From a checkpoint of a small mixture-of-experts model trained on Wikipedia.
Experts: 32 experts in each of 8 layers, 160 SwiGLU neurons an expert, 2 picks a token.
Below are experts of layer 5 (counted from 0) of a mixture-of-experts language model. Rows are named router (the router's row for the expert), gate (a neuron's input weights, with its number), up (a neuron's input weights, with its number) and show model dimensions 64-127. Each number is 50 + 15 x the weight over its row's rms, rounded and kept within 0 to 99.
After each expert's rows: a language model's description of what the expert responds to. This comes from a sample of Wikipedia text that the model never trained on.

# expert 3
router:47 68 21 15 55 36 46 54 74 46 60 50 36 51 46 59 29 64 22 61 51 72 38 48 48 49 51 51 70 41 77 54 45 47 39 44 51 47 50 34 61 60 63 59 76 45 79 40 62 45 47 48 53 49 51 42 63 24 58 58 79 59 33 72
gate0:34 69 97 56 47 39 52 16 51 17 26 41 61 64 30 46 13 67 21 57 76 62 77 38 47 67 51 67 41 63 51 67 54 37 44 59 39 56 63 46 54 44 47 49 33 44 55 55 39 59 25 31 57 65 65 36 43 57 50 34 49 41 00 29
up0:37 43 53 40 54 48 13 32 44 49 44 61 23 40 55 45 76 76 65 42 51 60 57 48 36 78 46 71 44 49 58 90 21 57 47 49 66 49 37 46 42 75 41 51 49 79 45 42 40 51 51 58 60 42 47 43 53 24 57 62 46 16 49 46
It responds to: Single capital letters, hyphens and symbols in acronyms, codes and names, such as LOS ANGELES, N/a, U19, KCHK-FM, US, $, £.

# expert 8
router:32 55 72 69 61 74 30 71 54 53 61 47 45 50 36 63 49 29 51 51 34 73 36 49 37 70 64 32 60 50 75 57 54 30 58 42 27 30 56 24 74 48 61 50 45 43 57 29 59 40 44 37 37 63 44 27 46 46 51 61 53 43 51 42
gate0:42 83 55 19 18 42 58 60 51 50 75 60 53 67 56 68 38 15 55 38 62 65 61 74 60 65 57 36 38 73 80 77 30 37 46 73 48 69 50 48 53 56 27 35 61 75 56 61 81 34 38 47 71 57 66 65 48 35 27 48 64 41 66 54
up0:36 51 46 53 61 34 92 63 57 40 53 34 42 53 42 60 54 62 70 48 33 45 41 69 68 64 67 54 52 65 35 40 49 49 50 56 60 30 64 35 39 44 67 46 46 45 14 80 41 41 41 58 56 45 27 63 67 42 67 50 46 23 48 77
It responds to: Subject pronouns and head nouns after the, such as he, it, she, they, who, team, city, often before was or is.

# expert 17
router:85 23 46 53 65 43 65 37 76 63 18 36 68 69 28 62 60 70 49 40 41 68 42 45 69 21 42 47 55 59 38 70 68 47 59 20 31 57 63 59 26 37 68 42 51 54 43 66 57 36 50 59 46 57 56 51 50 48 58 35 34 46 32 36
gate0:59 59 51 77 47 67 43 81 49 61 63 66 58 44 77 58 40 56 36 56 77 42 42 66 33 43 28 76 39 56 24 45 61 73 70 41 47 47 31 59 64 53 51 56 42 52 40 49 51 56 35 62 52 22 48 18 70 58 56 70 57 59 53 56
up0:40 57 60 48 60 58 65 42 57 59 32 57 72 52 57 65 57 51 59 86 61 62 46 59 68 36 40 12 71 49 39 48 56 58 73 52 58 23 44 53 43 25 23 47 27 58 48 55 56 19 65 61 61 79 50 64 44 75 63 67 62 57 60 45
It responds to: First letters after line breaks or list dashes, like B in Bowling and Buried in infoboxes, plus opening parentheses and quotation marks.

# expert 19
router:40 29 31 89 77 58 56 30 20 42 53 49 44 52 42 42 57 41 44 66 43 27 50 57 39 39 80 74 41 46 43 81 68 58 67 74 84 58 80 63 47 78 47 40 48 55 42 44 37 26 59 85 86 47 48 44 54 57 53 66 32 44 49 57
gate0:44 26 53 60 51 36 71 59 79 38 33 67 84 47 54 39 45 51 43 70 55 46 49 41 53 44 57 62 24 27 69 55 42 62 49 20 47 56 57 55 35 45 22 67 62 56 36 59 18 53 62 52 87 46 68 53 32 38 24 57 28 44 51 54
up0:50 50 62 44 69 51 78 31 22 34 62 55 47 23 38 60 29 68 63 75 80 59 43 20 61 48 82 43 52 45 48 36 42 56 62 71 56 53 41 39 60 72 58 71 34 56 41 53 36 52 53 42 70 67 56 27 72 72 36 58 59 77 45 47
It responds to: Middle pieces of long Latinate words before suffixes like -ation, -al, -ous, such as "u" in punctuation, "ig" in religious, "in" in origin.

# expert 16
router:60 59 45 68 80 78 42 68 62 56 44 82 92 39 73 40 62 33 66 23 55 55 45 51 33 31 59 71 62 76 56 75 75 60 51 58 45 61 60 69 55 30 65 45 44 67 38 45 47 48 69 47 66 74 48 32 52 50 45 23 51 33 65 37
gate0:54 55 71 63 42 67 52 46 66 35 44 56 66 52 53 66 50 51 44 47 59 30 36 45 38 56 58 50 25 56 47 51 44 48 30 29 60 64 19 65 46 66 70 30 52 51 48 60 66 59 17 53 71 54 52 17 48 44 54 56 47 43 72 49
up0:40 60 65 59 18 41 62 31 52 57 54 62 35 66 44 30 43 72 13 35 39 45 26 37 60 52 59 18 43 74 71 58 53 22 96 46 83 49 38 46 55 46 55 67 20 31 21 59 52 59 63 41 52 21 63 44 63 66 40 74 52 78 38 59
It responds to: Line-initial "-" list bullets in infoboxes and pieces of section headings or "=" markers, such as Distribution, Geography, Personal, Early career.

# expert 14
router:33 68 40 52 55 43 45 59 67 62 44 63 62 52 54 45 65 72 45 45 65 37 55 63 76 46 35 54 33 50 68 45 54 58 65 92 19 25 58 46 51 38 38 43 47 29 69 51 28 56 27 44 45 18 38 28 35 43 71 49 44 58 55 57
gate17:52 82 54 39 63 66 43 08 58 59 47 41 55 51 27 50 68 49 75 55 51 66 38 61 38 85 65 20 46 42 58 37 96 38 49 55 76 49 43 46 50 70 43 67 47 66 60 36 50 47 49 67 75 66 67 49 60 46 42 52 43 25 29 54
up17:56 90 54 40 87 40 42 25 43 56 33 59 60 29 59 79 68 38 48 37 47 24 44 43 29 61 51 60 23 57 59 43 55 36 41 56 47 58 51 68 45 59 55 57 50 35 62 19 32 28 81 69 88 45 49 42 73 48 22 36 43 35 35 47
It responds to: Articles and possessives before a noun, such as the, a, its, his, their, usually after prepositions like for, of, in.

# expert 21
router:50 67 75 57 60 54 47 54 23 30 46 48 62 63 49 56 71 49 56 70 60 45 12 44 39 63 62 49 15 48 72 22 30 47 33 35 27 51 49 37 55 73 29 49 46 68 33 67 62 27 64 62 26 58 65 48 23 50 32 33 54 43 71 45
gate0:66 61 51 56 56 56 39 59 66 51 61 40 61 45 39 42 41 16 59 14 31 29 48 55 55 44 49 58 40 68 66 35 21 32 41 55 42 59 50 33 53 63 66 48 43 21 47 57 35 50 81 67 54 50 69 58 37 39 36 53 35 42 77 60
up0:58 25 39 63 52 37 23 29 51 51 55 73 40 49 51 37 53 33 65 10 81 51 54 41 72 34 59 19 53 35 81 46 34 54 63 47 61 44 63 59 66 47 58 29 50 29 52 72 52 73 44 67 51 47 63 29 34 27 56 37 40 40 51 55
It responds to: Single letters or short pieces inside words, often consonants starting a syllable: Camer-o-on, merch-and-ise, c-ouncil, d-istrict, p-osition.

# expert 4
router:65 51 69 24 55 31 51 54 78 48 28 42 58 48 78 66 48 67 43 55 33 33 63 62 44 27 50 59 59 37 60 39 17 35 64 71 51 39 70 83 50 62 50 59 45 70 42 51 41 53 50 37 40 56 69 73 30 28 47 54 58 42 47 29
gate0:55 44 44 43 59 60 89 58 83 38 32 76 53 53 31 69 65 42 40 16 79 76 49 30 44 54 53 62 78 40 46 71 35 48 71 25 69 48 54 50 52 35 49 47 72 61 75 46 51 48 42 69 47 52 48 35 22 63 55 45 48 62 40 49
up0:61 30 35 67 50 65 46 59 77 46 49 80 76 67 26 54 53 37 30 53 46 48 40 52 43 31 49 56 57 69 31 49 31 21 53 13 71 75 49 42 26 45 55 51 43 48 66 57 43 73 53 65 47 42 60 37 64 57 87 71 28 59 46 50
It responds to: Single consonants and short pieces inside proper names, especially non-English ones, such as "b" in Azerbaijan, "ph" in Humphry, "ar" in Nicaragua; also table pipes.

# expert 25
router:59 85 57 49 70 41 53 65 76 65 33 40 42 42 48 47 44 05 22 59 38 52 55 52 71 61 68 62 62 55 41 63 57 47 65 41 33 48 70 39 82 20 35 35 63 55 44 36 45 64 34 39 65 55 39 40 42 54 42 37 70 43 38 36
gate16:67 67 69 28 45 56 72 52 40 43 60 51 39 49 67 56 31 48 60 55 33 24 59 37 41 56 56 60 77 38 50 55 40 68 51 38 52 59 37 31 54 60 48 39 40 42 23 41 30 38 68 36 33 28 49 55 56 51 75 07 67 34 39 60
up16:30 89 50 35 24 62 30 64 46 81 40 42 48 53 74 66 55 45 57 77 44 69 76 61 64 54 18 43 41 57 26 71 40 53 75 63 62 59 45 39 67 43 40 45 39 41 44 59 50 32 38 77 47 44 61 37 25 50 62 47 54 76 33 53
It responds to: Capitalized first letters starting names and words, often after a pipe, comma or parenthesis, such as "L" in LaserDisc, "P" in Pts, "D" in Danny.

# expert 29
router:45 62 20 59 48 48 22 28 72 46 80 34 49 40 71 48 55 58 64 59 50 61 46 51 45 68 45 41 72 69 77 48 54 21 43 41 61 45 65 65 68 54 79 31 49 55 59 69 29 38 50 80 37 73 70 44 51 59 61 48 40 36 68 52
gate0:58 56 46 73 60 73 35 50 69 17 27 59 40 26 35 44 41 54 35 59 65 26 53 51 55 34 40 33 67 54 55 50 55 36 39 42 54 75 33 55 52 56 70 53 37 45 41 67 00 45 76 71 37 44 72 35 50 43 52 81 33 72 70 38
up0:54 39 56 75 36 57 55 29 51 42 50 32 50 49 22 78 72 33 26 64 39 25 38 61 19 23 41 43 48 55 34 66 49 27 61 32 54 71 30 56 60 72 69 42 18 53 48 39 54 32 46 49 64 63 58 20 54 63 25 85 54 70 63 41
It responds to: First names and syllables inside personal names, such as John, William, ro in Croft, am in Adams, h in Joshua.

# expert 18
router:46 80 52 44 36 25 46 56 27 65 55 37 25 68 29 38 02 43 74 29 36 61 46 39 41 38 58 35 43 59 29 34 62 32 75 33 55 25 61 47 46 24 48 00 60 52 40 71 55 66 54 49 43 34 53 38 56 62 65 58 59 54 57 71
gate0:67 60 38 44 75 48 48 58 24 43 60 50 23 51 34 32 44 44 29 44 36 44 60 76 21 52 46 43 69 73 53 56 50 78 80 66 37 40 94 58 61 38 54 65 35 88 66 50 38 52 72 45 50 37 40 25 40 28 56 34 39 46 44 58
up0:47 24 64 77 50 62 50 63 42 73 30 57 56 20 48 30 53 24 39 35 56 35 34 56 55 39 37 55 55 54 44 63 58 43 39 50 20 84 71 56 32 35 40 74 29 59 46 86 70 47 38 53 63 69 37 72 27 59 81 47 79 54 73 51
It responds to: Word starts like part, comp, sp, sign, number, count, e.g. "as part of", plus middle pieces such as Webs-ite, Sc-ore, appear-ance.

# expert 9
router:51 80 47 64 33 39 93 59 74 49 46 32 41 73 38 61 46 73 36 79 57 58 83 55 51 63 29 32 59 66 46 48 38 55 30 09 62 42 33 34 43 33 52 56 42 49 69 49 67 54 60 64 38 53 56 58 46 87 69 41 50 60 27 67
gate16:56 76 47 38 50 48 21 74 36 64 62 35 45 35 56 62 13 11 45 63 44 29 56 54 46 52 65 30 41 47 68 64 49 44 54 71 31 45 49 86 57 51 57 40 56 18 32 39 61 23 39 54 51 46 34 49 46 37 50 65 42 50 49 47
up16:39 62 81 67 51 82 78 31 42 25 90 47 53 59 55 30 57 61 53 50 54 46 65 50 46 54 24 44 55 47 31 37 55 20 34 33 54 51 88 27 74 31 43 50 54 83 38 73 77 25 48 38 60 49 52 48 90 47 36 54 56 45 60 64
It responds to: Colons after infobox field labels (Nickname:, Born:, Genres:), capital first letters of surnames, and bytes of Thai or Korean script.

# expert 12
router:54 47 51 52 52 51 47 50 61 64 67 64 79 20 51 44 55 31 55 32 63 48 61 64 30 65 45 43 35 73 56 62 60 67 62 28 80 49 45 59 27 51 55 65 46 17 79 23 54 41 48 41 24 31 60 78 50 55 38 69 71 71 63 42
gate0:53 50 60 63 78 46 46 63 49 10 73 54 89 51 62 38 52 75 25 57 31 60 39 53 44 58 68 74 58 61 41 38 36 73 50 39 63 67 50 42 57 62 74 48 44 52 57 20 52 54 64 66 76 24 64 35 45 36 44 35 69 40 55 50
up0:52 71 76 40 79 27 57 34 48 51 37 55 11 67 34 40 66 85 69 45 56 50 65 46 50 54 54 22 61 50 48 45 41 36 43 73 50 59 33 38 61 65 68 45 76 82 74 39 53 27 62 54 40 62 64 34 77 60 56 39 39 37 32 58
It responds to: The word of in "end of", "albums of", plus early syllables of English words after s or t (s-we-et, s-le-eping), and table separators.

# expert 13
router:64 70 26 99 18 29 35 12 71 46 40 65 57 60 44 62 79 59 38 70 64 55 66 50 68 47 49 56 74 34 67 36 13 54 52 59 45 62 49 37 56 53 40 42 36 28 49 64 24 62 58 57 53 76 78 39 58 70 25 37 51 46 56 48
gate16:38 47 60 45 39 68 63 18 35 71 49 60 32 78 60 41 41 29 57 66 59 49 59 20 43 48 56 25 72 55 16 53 59 57 48 33 39 34 34 30 55 77 60 53 56 56 67 56 78 61 49 36 29 41 45 86 49 66 47 30 44 78 41 66
up16:67 44 94 62 64 49 53 50 65 42 27 46 43 40 62 34 50 63 36 55 22 27 50 48 59 93 28 34 45 65 50 32 73 32 31 25 55 30 42 48 50 53 48 47 27 86 32 45 18 71 45 34 62 49 62 35 48 55 74 51 49 53 47 43
It responds to: Nationality adjectives in people lists and bios, such as Dutch, Welsh, German, plus "a", "by", "is" in "X is a..." sentences.